config.toml
n_layer = 10
d_model = 192
n_experts = 96
experts_per_token = 2
d_expert = 192
d_shared_expert = 0
activation = "swiglu"
moe_layers = [0, 2, 4, 6, 8]
n_empty_slots = 24
router_score = "sigmoid"
normalize_top_k = true
routed_scale = 1.41
balance_loss = 0.00686
balance_bias = false
router_logit_norm = 1.5
init_std_router = 0.0116
lr_router = 0.000726
n_head = 6
n_kv_head = 2
head_dim = 32
vocab_size = 2839
norm = "rmsnorm"
norm_place = "pre"
norm_eps = 1e-06
positions = "rope"
rope_base = 10000.0
rope_fraction = 1.0
qk_norm = false
attn_scale = 0.177
tie_embeddings = false
parallel_block = false
init = "normal"
init_std_qkv = 0.0375
init_std_o = 0.0466
init_std_up = 0.0537
init_std_down = 0.0537
optimizer = "soap_variant"
lr = 0.0076
weight_decay = 0.0
lr_head = 0.00785
grad_clip = 1.0
warmup_steps = 200
schedule = "wsd"
decay_fraction = 1.0
decay_shape = "linear"
final_lr_fraction = 0.1
batch_tokens = 131072
seq_len = 1024
doc_mask = true
z_loss = 1e-05
train_tokens = 631600000
steps = 4819
dataset = "wikipedia_en"
Below are experts of layer 6 (counted from 0) of a mixture-of-experts language model. Rows are named router (the router's row for the expert), gate (a neuron's input weights, with its number), up (a neuron's input weights, with its number), down (a neuron's output weights, with its number) and show model dimensions 0-95. Each number is 128 + 32 x the weight over its row's rms, rounded and kept within 0 to 255.
After each expert's rows: "comes after" lists some tokens at least twice as common just before its tokens as in all text; "comes before" lists some tokens at least twice as common just after its tokens as in all text. This comes from a sample of Wikipedia text that the model never trained on. Tokens count by the router's weight.

# expert 24
router [140 109 141  88 147 146 173 146 148 160 113  95 190  97 198 105 126 108 107 136  62 119 165 114 128 160 137 126 132 199 152 117  65 134  92 101 193  96 158 104 111 113 112 106 133 105 104  98 109 139  82  45 105  89 171 201  69 155 141 139 134 192 158 133 104 148 108 110 121 148 153 111  99 178 183 118 103 158 105 121 123 144  88 141 142 101 165 148 127 140 144 130  87  73 167 165]
gate1 [173 127 135 122  71 146 125  99 155 122  90 159 147 187  63 168 156 163 112 171 166  97 120 108 131 161 112 122 147 123 137 202 117 178 147 143 132 116 127  96 138 136 121 164 167 127 114 137 155 116  92 136  67 169 102 119 134 144 128 101 135 144  96 136  94 104 177 178 175 118 203 132 118  83  97 147  63 185 150  90 113  89 160 103 147 115 175 116 112 143 151 128 147  86 122 120]
up1 [169  87 132 135 105 144 113 110 177 131 161 167 137 152  92 169 173 142 134 146 113  95 142  79 115 158 123  84 169 134 135 178 155 183 120 190 143 143 152 116 120 151  77 198 163 116 123 128 145 133  46 119 110 168  65 123  89 128 106 142 120 141 154  94  82 108 101 153 137 130 193 100 107 108 124 138  81 185 146 114  89  76 130  75 135 123 194 105 136 115 146 145 108 127 144 100]
down1 [121 159 145 100 149 147 171 170 162 105 106 145 129 160 168 134 160  98  90  83 163 132 144 106  85  61 107 117  99 159 184 144  77 189 165  61 149 131 160 116 106 150 220  88  93 123 133 167  91 168 176 121 111  92 116 129  92  98  91 128 153 175 163 156 117  71 177 129  99  88 159 170  93 142 119 154 134 140 134 151 173 131 202  81 141 160 193 128 110 102 151 135 112 133 163 132]
comes after: "0", ")", "1", "2", "3", "5"
comes before: " ", " —", " N", " \"", " −", " W"

# expert 87
router [ 74 156 135 153 105 108 129 161 132 101 119 128  84 147  78 100  75 138  74 104 149 160 163 156 115 167 167  97  81 108 130 145 163 104  62 165 117  93 143 129 155 145 127 131  85 148 152 145 167  90  77 147  97 154 120 136 114 151 119 100 127  88 140 142 141  88 181 161 127 132 150 101 184 144 111 155 136 141 175 145 187 174  94  92 112  68  93 135 125 146 142 101 121 196 107 181]
gate0 [123 170 134  83 177 132 154 110 107 136 127 155  98 105 108 119 104 137 175  91 121 181  90 106 150 112 148 133 158 133 119 100 136 137  98 100  42  79 136  89 110 155 159 125  95 129  74 146 140 109 127 150  87  96 113 107 111 112  90 132 188 151 114 153  75 143 120 133 154 147 169 102 189 124 155 118 128 133 160 115 121 143  95 105 196 167 154 111  98 131  84  90 168  96 187 118]
up0 [ 94 167  88 121 174 148 137 117 131 148 150 143 117 167 148 147 111 149 159 153 145 186 188 114 124 177  99 115 167 118 117 129 112  87 167  90 162 171 100 166 143 149 167 125  88 149 119 156 111 134  85 164 109 140 125 164  84 165  49 146 210 116 103 178 121 149 136  85 101  99 185 184 166  97 129 137 130 112 100 127 136 143 126 151  96  90 109 119 132  87 117 184 143 194 134 163]
down0 [130 103 150  77 136 123 117 169 117 145 120 144 111 177  65 169 158 134 131 143  94 161 176 178  89  89 150 145 141 160 167 125 133 167 106  97 143 134 142  64  72  86 134 165  89  66 133  98 104 137 100 183 134 188 132 134 155 159 128 180 170 155 127 162  77 116 152 139 122 126 170 161 190  94 135 139 103 162 120 111 179 117 122 125  89 122 119 152 175  90 110 105  90 161 129 148]
comes after: " |", " ", " MPC", " M", " m", "E"
comes before: " |", "20", " JPL", "19", "ecutive", "press"

# expert 5
router [ 75 164 150  94 127 116  88  73 167 144 133 134 144 159  99 100 168 112 121 132 144 195 179 137 138 122 141 114 118  99 159  93 144  79  61  68  98 123 112 161 170 177 101 138  60 153 202 137 115 142  67 176 148 124 105 117 134  95 107  98  84 101 146 113 126 157 105  86 112 180 140 117 178 186 154  93 190 128 160  57 129 102 157 120 170 121 145 133 146 146 190 161 136 166 116 151]
gate3 [ 73  75 156  22 171  93 166 112  88 184  63 135 144 123 151 136 145 161 121 112 232 123 151 114 152  74 148 129 149 125 165 100 157 129 147  96 108 117 151 179 120 154 111 150 170 115 198 135 133 173 116 114 145 136 107 103  97 148 153  99 164 166 113 177 175 141   5 136 137 149  57 131 167 149 126 139 157 156  90 110 156 136 177 146 170 113 205 136 131 125 190 140 160  88 118 125]
up3 [ 89 112 171  98 128 128 175 132 104 190 159 102 107 164 148 165 169 105 130  94 197 101 110 144 175  64 130  80 143 115 172 108 115 111 136  98 108  84 138 167 106 199 114 207 133 120 191 127 117 128 109  84 146 165  78 134 143 103 116 106 192 134 175 152 149  88  66 174  74 155  70 131 165 164 136 108 170 150 137  93 167 162 155 144 157 114 203 104 133 137 133 150 143 122 132 155]
down3 [177 188 119 145 112 123  90 127 189 122 129 121 122 121 154  44 110 168 119 147 106 137 167  72 134  78 150 147  75 143  70 129 139 178 133 156 114 137 121 137 100  82 144 157 161  67  83 102  45 118 161 152 108 139  78 150 107 165 170 125  74 151 120 139 143 157 166  73 173 189 164 104 147 189  94  93 125  93 106  96 114 107 130  95 117 189  61 154 118 156 158 113 164 155 156 132]
comes after: "20", "19", "18", "–", "17", "16"
comes before: "–", " |", ",", ")\n", ")", "\n"

# expert 53
router [ 78 157 156 162  91  81 119 150 160  66 109 141  85 158  82 109  77 130 110 155 144 148 148 162  98 161 164 116 120  98 119 156 170  82 108 175  92 108 144 135 170 100 110 127  93 167 163 169 144 100  63 134 141 168 127 123 115 124 154  88  97  75 120 147 139  89 192 172 119 133 171 113 114 134 140 152 136 146 181 129 179 179  90 140 114  84 101 132 137 172 171 140 108 175 102 148]
gate1 [ 74 184 114 141  94 170 181 103 114 191 147 144 137 131 105 136 182 121 106 171 123  99 119  82 149 107  85 123 156 166 184 171 158 154 139  76 128 134  76 128 171 154 107 100 158 110  95 108 184 120 117  67 155 179 178 161 128 146 148 130  77 134 102 120 112 148  94 126  79 134 109 165  81 118 150 166 205 106 134 147  98 115 136 105 159 137 148  95 111 132 111 145 162  60  99 199]
up1 [110 102 137  68 170  75 141 199 152 102 161 110 122 102 110  99  88 131 148  90 145 123  93 146 138  80 150 105 154 176 168  61 125  95 170 116 119 190 150  89  94 123  79 131 141 170 127 127 136 140 145 171 138 132 100 131 117  90 144 139 169  79 158 154  85  92 118 172 112 120  90 153 182  70 195 116  78  92 145 116 152 130 126 102 129 157  66 121 160 168 112 128  78 161 180 114]
down1 [118 111  98 139 142 106  97 144 160  86 121 154 127 159 137  89 138 109 135 163 151 130  78  96 124 139 164 148 125 116 138  91 171 127 162 115 143 149  87 149 128  90 192 104 117  83 182 160 145 108 167 119  80 145 117 139 161  68 158 167 123 126  95 176 125  99 162 137 140 155 148 106 165 154 139 128 155 156 137 162  97 164  64  89 125  98  91 138 129 118 109  86 109 164 134  58]
comes after: " ", ".", "–", "%", "19", "1"
comes before: " ", " |", " |\n", ";", "%", " \""

# expert 44
router [ 74  87 128 131 137  74 116 143 201  90 152 186 133 144 128 116  67 154 115 120 142 122 145 176 141 171 168 137 134 124 167 171 177 125 120 187 124 121 151 120 131 125 146 192  93 177 140 164  86 114  73 147 179 139 139 151  68 117 142 133 106 117 126 102 118 119 156 159 121  97 139 134 140 132 142 136 126 119 172 166 148 180 119 124  58  55  77 125 124 129 147 122  80 116 120 166]
gate3 [115 147 106 156 170 158 120 166 137 111  98  72 122  95 159 177 180 130 173 138 120 130  77 140 153 106 128 206 131 102 129 162 145 116 117  89 164  94  53 153 114  72  87 154 109 129 146  98 175 153  87  93  97 117  89 119 172 138 125 144 133 125 110 155 174 191 118 137 133 127  95  76 145 126  84 150 149 149 156 112  99 107 118 109 114  99 197 110 173  77  80 156  95 160 129 134]
up3 [147 180 152 124 135  95 143 139 133 115 171 164 127 143 180 154 142 122 142  95 142 119 121 144 149 126  80 157  96 183 116 131 130 137  55 167 151 132 152 156 122 138 138 108 102 120 115  87  51  90 132 128  87  68 118 104 105  91 120 133 181 125 166 152 161  55 155 117 139  84 103 174 162  78 129 127 139 132 125 129 139 162  98  67 197 135 115  96 166 135 127 157 125 188 186 177]
down3 [ 97  91  81 170 136 135 153 181 130 137 119 139 161 182 140 123 103 122 143 149 129  96 147 141 165 118 138 149  51  99 132  89  87  89 122 171  94 146 158 141 145  59 129 170 109 181 113 100 123 167 117 113 161  98 120 158 133 161 115  91 111 151  96 156 187 171  96 101 161 171  59 143 111 134  95 119 123 156  82 119 155  93 115 129 112 121 145 152 147 135 153 156 157 109 112 120]
comes after: " ", "|", " (", "–", " in", " June"
comes before: "20", "19", "18", "15", " States", "22"

# expert 37
router [ 78 157 156 161  92  81 120 150 160  64 108 142  85 159  81 109  77 128 111 155 145 148 147 162  98 159 164 116 121  96 120 156 170  82 107 174  92 108 143 134 170 100 111 126  92 168 165 168 146 101  64 133 141 168 129 123 114 123 154  88  97  74 119 147 140  89 193 172 119 133 170 112 114 135 142 151 137 146 182 130 178 180  89 139 114  85 103 132 138 172 171 139 109 174 103 148]
gate1 [189 125 113 135 148 203 103  57 184 153 144 111 101  99 120 138 149 112 131 128 134 131 141 131 129 127 105  49 147 103 123 162 128  84  50 109  72 109 114 186  96 144 127 127 152 134  91 153 132  71 159 111 147  72  53 119 117 133 132  91 126 155 104  95 103 166 110 130 153 104 144 160 153 125 112 138 152  98  89 118  37 140 128 122 159 126 134  96  81 115 138 138 171 150 131 144]
up1 [208 129 107  39 161 103  97 153 179 157  87 145 124 148 100 128 135 135 149 108  98 115 169 120 145 131 137 153 118  93  98  96 163 122  53 105 137 148 107 124  91 162 131 121 125  83 147 160 103 130 139 184 105 154 104 135 126  77 169  99 157 167 158 127 135 118 133  92  98 132 163 155  78  80 115 107 137 130 145 118 163 131  67 165 141 161 120 126 149 133 157 220  89 114 168 117]
down1 [127 169 164 120 143 129  94 143 127 183 174 121 105 128 103  94 168 128  57  86 147 127  83 148 117 129 107  99 161 100 141 163 123 108 169 132 102 132  87 129 157 135  94 149 193 125 104 153 105 163 145  80 108 133 117  93  79 137 169 202 147 140 161  61 100 108 110 136  95 153 135 170 128 162 112 128 182 169 109 133 167 126 109 139 193 134 134 106  85 155 120 112 171 130  67 130]
comes after: " |\n", " |", " of", ":", " K", " from"
comes before: " |", " York", "6", "20", " to", "19"

# expert 72
router [106 104 140 117 108 103 129 121 150 156 121 138 138 174 104 121 183 105 113 121 141 150 145 134 118 155 153 131 109 154 127 143 148 110  61 133  91  92 139 163  87 144 111 108 121 126 173 134 179  89 109 186 142 143 126  64 179  73 111 110 105 128 121 147 174 114 148 120 156 148 124 123 146 126 128 136  78 142 125 133 198 193  75 122 131 103 137 155 123 191 154 144 130 148 148 168]
gate0 [140 102 180 158  68 160 117  92 155 158 163  89 106 122  60 113 174 133 138 145 136  97 139 114 122 135 131 106 102 104 117 155 116 176 153 102 127 124 100 131  98 158 101 100 181 118 191 143 227 100 130 175  91 170  81 108 107  99 123 158  97 103 115 149 171  99 126 141 116 121  87 138 160 173 131 113 103  90  94 109 163 134 113 166  87 127 150 139 143 124  96 120 149  86 144 113]
up0 [145  82 157 186 187 131  88 168 111  99  46 119  92 157 129 145 186 113 116  85 123 111 139  40  87 155 126 160  76 120 178 154 125 145 121 159 161 116 111  72  84  74 116 125 115 148  95 141 134 159 125  94 154 162 117 133 138 135 181 119 187  78 145 143  97 107  62 149 129 138 130 129 119 162 172 143 162 143  93 136 100 138 141 156 104 179 128  90 124 131 166  86 146 174 147 191]
down0 [131  96  80 136 116 178 185 103 232 116  93  81 171 134 122 183 174 181 103 128 114 178 133 142 160 125 151 141  80 147 132 139 131  90 144 139 138 126 139 127 161 162 128 182  98 163 116 177  63 131 127 145 138 101  86  65 163 132 105 101 111  54 156 128 146 129 170  75  87 113 132  71 116  85 161 103 163 149 165 121 119 175 137 136  81  94 123 153 139 108 107 114 134 131  84 151]
comes after: ",", ".", " that", " where", " and", " when"
comes before: " was", " is", " had", " |\n", " has", " been"

# expert 78
router [108  56  93 149 154 122 137 199 126 154  95  83  92  84 110 146 129  88  98  96 156 153 172 126 151 136  97 109  93 149  86  59  99 128  66 154 130 111 100 134 134 163 186 173  73 151 115 125  90 141 227 178 117 146 121 149  86 172 105 127 201 108 181 141 136 206  76 112 110 127 147 128 123 156 173 106 119 161 113 131 153 147 151 138  88 149 143  74 128  84 144 158  75 120 115 163]
gate2 [115 109 144 143 161 113 108 107 136 105 176 139  95 125 111 174 138 153  59  95 104 148 151 137 158 125 173 135 126 199 107 133 138 100 151 117 104 103 153 123 134 143 220 127 203 113  88 111 133 139 182 151 164 130 199 126 151 144 129 129  63  77  87 183 179 168 151 169  65 123 114 126 153  90  87 116 108 129 135 112 152 138 121 135 102 130 176 137 149 104  79 118 125  60 125 144]
up2 [127 147 136 157 185  80 116 176 122 154 205  83 122  75 118 198 124  75  82  93 109 143 113 159  80 103 143 116  58 153 110  73 130 156 105 127  72 149 102 146 142 125 164 149 198 138  84 116 127 175 208 195 105 110 138 148 132 177 149 166 120 113  81 178  84 146 164 107  87 103 110 122 118 136 108  53 104 116 116 145 153 104 139 121 119 164 158 104 148 137  78 139 145 107 142 129]
down2 [136  70 197  91 154 134 131 140 137  85 117 156 171 145 169 143 202 103 185 113 181 106 121  85 142 132 102 144 102 123 132 170 153 143 158 126 148 167  55 108 156 124 168  76  56 130  85 119 153 149 113 135  84  81 135 221 157 158 134  84 143 129  93  90  73 115 123 129  94 117 145 114 122  25 170 111 138 137 118 178  97 158 118 159 101 152  95 139 117 117 113 108 132 161 131 102]
comes after: " ", "–", " (", "10", " −", " +"
comes before: " |", ".", "–", ",", ";", "th"

# expert 84
router [144 116 114  72 131 154 175 113 128 121 112  80 108 166 133 153 145 116 143 189 131 133  70 112 168 139 149 116  80 122 168 118 180 158 110 146 186  89 155 107 155 150 104 131 107 133 175 124 117 138  96 149 157 145 128 121 112 111 150  89 156 180 161 121 181  85 163 119 157 133 150  75 213 174 176 144  90 124 144 108 124 132 111 155 135  68 113 144 152 106 122 144 119 138 182 124]
gate0 [107 103  80 124 149 156 138  65 166 128  96  95 112 145 131 179  88 220 137 162 155 143 167  96 145 119 132 188 100 142 131 140 114 133 106 164 183 144 147  68  85 194 126 134 151 150 143 110 117 150 138 124 178 104 162 183 163 106 157  99 189 116 172 141 141 102 161 110 112 137  51  70  79 125 117 137  99 119 137 157 116  99  72 146 145 203 115  88 111  62 138 117 128 142 154 146]
up0 [ 71 157 141 130 103 148 109 144 171 104 129 121  94 194 142 159 199 150 139 157 109 136 107 147  77 122 128 104 104 136 148 105 146  65 168 119  46 118 179 116 120 144 114 157  90 130 157 156 105 129  80 135  81 106 120 113 123 152 156  87  85 138 157 120 140 141 119 144  58 160 144 168 129 137  47 127 145 124 162 168 110 186  88  99 112 120 117 177 123 133 116 170  88  74 108  79]
down0 [155 120 113 131  92 111 141 142 126 138 149  62 107 174 100  83  95 118 148  87 109 196  46 125  87 133 165 141  99 124 178 117 131  80 121 154 148 166  75 111 145 108 186 145 185  88 151  92  89 147 164  82 135 141  94 174  95 198 161 139 102 135 145  98 149 146  90 135  22 135 129 129 119 144 104  90  98 171 142 108 118 129 108 113 116 115 107 169 109 139  96 157 123  97 120 195]
comes after: ",", ".", " However", " is", " wh", "Th"
comes before: " he", " the", " it", " was", " she", " they"

# expert 63
router [173 112 122 140 104 106 162 103  97 134 145 139 157 166 112 124  91 184 183  90 100 140 166 162 133 183 111 130 104  88 134  62 116 118 119 104 180  96 145 107 102 137 118 106 108 143 173 121 118 116  76 166 129 166  94  63 125 187 103 131  87 167  67 140 148 143 113 162 130 140 141 103 139 162 114 192 171 168 130 155 157 107 132 149 157  92  78 116 120 107 101 105 146 129 148 119]
gate3 [133 133 141 104 156 160 162 129 159 125 143 135 156  75 112 155 194 147 203 101 162 152 164  58 123 174 146 129 161 158 120  91  74 164 106  89 138  68 130 133 146  75 162 146 159 134 167  71 189 145 141 172  63 131 122 130 162 156 110 121 120  96 114 151 107 139 152 113 167 123 104 123 128 165 146  98  88  98 157 133  90 117 141 123 136 185 117 105  88  84  82 155 101  68 150 190]
up3 [106 101 160 110 158 220 135 147 108 135 162 129 189  93 116 127 200 119 173 100 165 108 138 142 118 162  99 130 125 174 149 102 174  90 142 131 171  74 112  63 165 128  69  97 147 207 203  94 172 138 110 120 105 150 128  91 160 150 155  85 114 133 135 121 177 133 134 144 145 148  87  84 131 107 174 147  84 120 148 137  95  95  84 107 118 160 126 100 115 159  76 127  63 107 111 139]
down3 [128 122 113 110 169  95  97 120  70 107 105 178 111 154 124  52 129  99 169 113  89 101 127 114 186 144 124 111 144 143 127 137 119 122 170 160 153 108  80 161 158 198 152 100 147 153 149  76 139  85  37 121 147 150 123 121 118 116 168 151 132 112 139 124 139  80 106 105 138  80 153 158 105 170  80 151  50 117 130 144 117 149 107  75 127 125  96 171  77 153 143 105  88  91 119 130]
comes after: ".", " ", ",", "°", ":", "00"
comes before: "%", " |", "0", ".", " |\n", "′"

# expert 94
router [ 78 158 156 161  91  80 119 152 160  65 109 142  84 159  81 109  77 129 111 155 144 148 147 163  99 159 165 117 120  97 120 156 171  81 107 175  93 109 143 134 170 101 111 128  92 167 165 170 145 100  64 133 141 168 128 123 116 123 155  87  98  74 120 148 139  88 191 172 120 133 169 113 113 135 140 151 137 147 181 130 179 180  89 140 113  85 102 132 138 172 171 140 108 174 103 148]
gate0 [130 146 122 138 147 126 149 127 108 127 173  94 165 137 115 175  64 183 102 116 142 145  92 172 158 127  94 117 145 154 139 124 144 142 124 157 125 138 138 135 140 151 108 154 199 148 145 174 134 149 147  67 173 162 123 139 140 114 157 182 167 102 125 151  93 150 167  93  35 136  46 143 151 106 191  80 171 146 136 109 105 147  92 119 125 112 142 119 192 110  82 125  67 106 131 151]
up0 [159  79 103 159 105 103 132 120 162  43 119  95 134 164 169  96 124 202 127 206 158 156 195 127 164 104  96 144 127  89 127 171  86 112 138 150 181 163 125  69 122 129 182 152 148 122 102 151 116 140 158 145 104 135 165  56 124 194 156  96 158 148 120 105  53 120 116 127 143 114 145 129 128 148 145 133 142 172  93 115 142 117 137  92 116 130 126 139  58 136 190 115 153 125  79 137]
down0 [109 158 146  57 101 123  96  91  80 114  98 158 143  95 203 117 123 168 136 115  73 102 139  99 163  91  75  86 147 107 133 163 139 108 105  63 187  58 123 165  54 115 178 149 138 120 182 133 142 129  97 166 190 109 165 124  89 159 105 136 207 147 106 142 110 122  95  86 109 110 172  85  92 127 108 185 113  75 136 105 138 126  82 192 130 134  95 116 107 179 114 126 131 126 172 186]
comes after: " |", "19", " (", "–", "18", " He"
comes before: " |", "19", "20", ":", "\n", ")"

# expert 27
router [139  73 131 143 155 142 110 104 134  63 134 169 148 125 176 138 108 143  92 133 120 126 191  91 217 124  63 125 196 115  73 130 149 186 101 111 144 164 159 163 152 200 137 194 112 113 163 100  87 139 107 171 118 164 144  98 131 116 129 129 114 102 133 103 171 121  82  65 163 161 151 176  67 137 157 127 114 181 138 182 164 147 149 116 109 111 228 157 131 173 122 154 127 165 100 102]
gate1 [145  45 133 139  55  95 120 138 184  92 166 108 140 107 156  55 152 152 118 137 130 161 126 172 141 100 165 125 156 120 160 173  84 151 139 171 116 112 185 147 116 141 123 143 142  83 129 123  71 103 133 171 132 134 125 150 179 139  93 167 130 126 141 165 153 182  61 142 157  95 116 153  64  87 164 117 102 199 119 134 153  91  81  90 139 132 205 166 132 117 115 131 104 113  68 148]
up1 [133  48 144 130  55  99 139 104 137  70 112  76 170 160 131  78 150 144 106 124 123 140 155 150 136 142 159  90 120 131 137 203 101 153  85 144  56  96 162 181 100  99  36 121 141 104 100 158 147  78 103 141 130 189 151 149 135 123 119  94 101 135 136 122 118 212 141 127 116  79  96 133 111 126 141 169 168 211 141 112 131 136  92 140 138 154 136 116 150 127  69  93  67 161 125 146]
down1 [120 169 127 132 138 114  54 152 126 155 144 148 161  80  95 153 101 117  93 157 101 109 113 129  76 130  99 150 141  81 155  94  94 123 152 164 190 153 128 140  88 193 130  94 124 151 129 155 170  92 157 123 135 116 117 107  78 131 119 187 166 194 134 158 158 114  79 130 138 105 137 169 117 192 168 170 111  82 175 151 111 163  86  99 149 138 123  88 206  89 166 175 151 103 121 147]
comes after: "\n", " |\n", ")\n", ".\n", ";\n", "==\n"
comes before: " ", " D", " M", " B", " L", " P"

# expert 41
router [ 78 158 156 161  92  80 119 151 161  65 109 142  85 157  81 109  77 129 111 154 145 148 147 163  99 159 164 116 121  97 120 156 171  81 107 174  92 107 143 135 170 100 110 127  92 167 164 169 145 100  63 133 141 169 127 123 114 124 154  87  98  75 121 147 139  89 192 173 119 132 170 112 113 134 140 150 138 146 181 130 179 179  89 140 113  85 103 132 138 172 171 141 108 174 102 149]
gate1 [ 38  99 109 109 140 181 123 182 128 138 139 112 134 117 136 169 120 114 147  73 177 176 117  94 151 108 167 110 185 155 114  97  91 130 177  88  94 142  86  82 105 127 106 108  92  82 137  86 145 141 216 100  63 159 117  80 129 156 191  79 143 175 120  94  92 157 137 125 107 189 150 137 120 107 122 105 156 140  92 151 147  90 139  69 116 103 139 115 152 144 126 144 133 101 144 140]
up1 [ 99 124 118  75 112 104 107 120 135 164 152 194  82 117 168 155  42 141  86 195  79 132 128  95 148  99 138 174 114 102 114 152 108 160  88 135 122  88 135 101 146 128  87 164  94 137 155 114 148 133 152 145  90 123 110  71 180 137 179 162 145 135 112 121  63  67 115  71 150 139 120  97  93 151 142 112  71 151  50 118  95 129 111  95 112 127 137 133  73 120 119 137 152 144 166 134]
down1 [ 81 120  80 111 158 145 154 131 118 153 126  75  73 157 166 127 180 143 148 186 122  62 123 175  45  89 126 131 126 107 123 122 145 140 147 110 168 108  84 161  97  94 123  92 109 162 135 106 159  95 168 133 179  99 158 163 143 183 142 148 183 117 171 106 103  40 152 152 141 160 124  89  91 132 129 104 141  98  59  98 125 121 119  91 118  94 129 128 173 140 212 154 137 198 123 126]
comes after: " |", "–", "See", "2", "1", "3"
comes before: " |", " ", " York", ";", "==\n", " |\n"

# expert 45
router [ 79 140 154 180  99  48 103 121 154  86 124 136  96 166  67 114 117 133 110 179 110 133 119 177  89 166 161 161 112  80 156 183 161 100 109 158 116 102 149 127 177 103 125 101  87 181 171 168 126 118  83 104 112 143 137  97 133 151 132  84  94  82 151 141 148 106 183 164 132 141 172 130 114 106 159 158 116 151 180 103 188 194  91 140 100 105 128 120 149 136 168 135 101 161 102 137]
gate3 [147  97 134  62 143 164 148 169 116 151 100  49 145 136 100 185 160 135 151 187 139 111 153 100 141 151 138 188 154 168  99 196 158 172 167  88 121 140 106  96 114 125 130 163 149  93 154 131  93 123 149 178  90  98 114 115 125 107 151 119  98 160 155 207 164 133 106  98 111 102 152 145 166 154 159  80 141  93 114 172 145  87 174 113 135 174 164 123 138 143  81 124 207 130 163 103]
up3 [121  91  74 104 136 128  72 146  64 116 134  68 116 175 145 175 168 118 131 105 166 136  79 156 148 166 156 145  94 132 146 132 144  92 162  85 116 134 198 132 130 106 102 123 126 141 151  83 138 117 159 102 168 163 157 132 131 197 144 125 128 144  93 147 131 186 144 167 140 117 142  83 152 162  95 122  87 127 121 151  76 102 153 102 137  58 159  63 168 172 147 134  40 179 137 129]
down3 [153 128 155  64 167 116 100  83 206 182 105 211 115 139 153 100  65 109 147 185 171 130 149 103 113 137  96 153  67 132 198  81 123 141 145 106 128  66 115 175  94 189 138 109 134 142 102 114 115 148  79 180 161 170 108  99 139 172  97 142 133 167 118 166  84 156  86 169 137 137 125 105  79 133  81 137 125 132 161 161 181 138 111  95 123 163 150 107 146 170 163 102  82 186 141 107]
comes after: " ", "%", " |\n", "|---|---|---|---", "0", " JPL"
comes before: "|", "-", "|---|---|---|---", " |\n", "|---|---|\n", "|---|---|---|\n"

# expert 46
router [ 77 157 156 161  91  80 119 150 161  64 109 141  84 159  82 108  77 129 111 155 144 148 147 163  97 161 163 116 121  97 120 157 171  82 107 175  93 110 144 134 171  99 111 127  92 167 163 169 145 100  63 133 142 168 128 123 115 123 154  87  97  74 118 148 140  89 192 173 119 132 169 112 114 134 140 149 138 146 181 130 177 180  89 140 114  85 101 132 137 173 171 141 108 175 103 148]
gate0 [ 66  77 123 157 110 132 181  72 115 162 172 106 164  91 135 136 179  76 127 114 120 101 108  98 146 183 127 169 173 154  81 123  75 148 120  93 121 143 111 157 107 119 130 134 186 130 115 112 146 158  93 143 125 140 102 129 155 146  58 153 164 158 120 112  80 175 137  69 158 144  62 125 120 115  77 173 127 118  60 105 182 132  80 125 115 134 142 154 154 191  97  87 121 104  84  89]
up0 [ 78 138 160 151 116 150 108 181 104 148 124 165 118 106  37  65  98 112 176  89 108  78 128 139 128 115 149 117 101 107 139 179  79 134 150 172 111 148 163 113 128 143 143 125 112  49 184 119 169 112 175 149 136  90 120 105 143 137  66 160 170 106 117 195 154 145 157 108 139 122  85  78 137 133 103 144 112  99  85 103 138 174 122 119  99 138 116 121 150 147 136 109  94 143 112 189]
down0 [113  89 158 107 180 169 137 109 124 134 182 160  63 184 113 136 104 134 198  91 120 119 131 111 158  99 166  93  86 110 111 122 167  93  76 127 132 131 151 152  90 125 118 132 124 117  93  74 115 192 146 155 117  87 118  97 179 138 166  92 128  70 136 116 132 112  90 151 118  82  76  71 154 149 178 134 101  69 125 142 130 135 119 135 113 123 222 125 137 115 175 146  66 120  78  97]
comes after: " the", "–", " of", " ·", ".", "0"
comes before: " ", " |", ";", " The", "%", " |\n"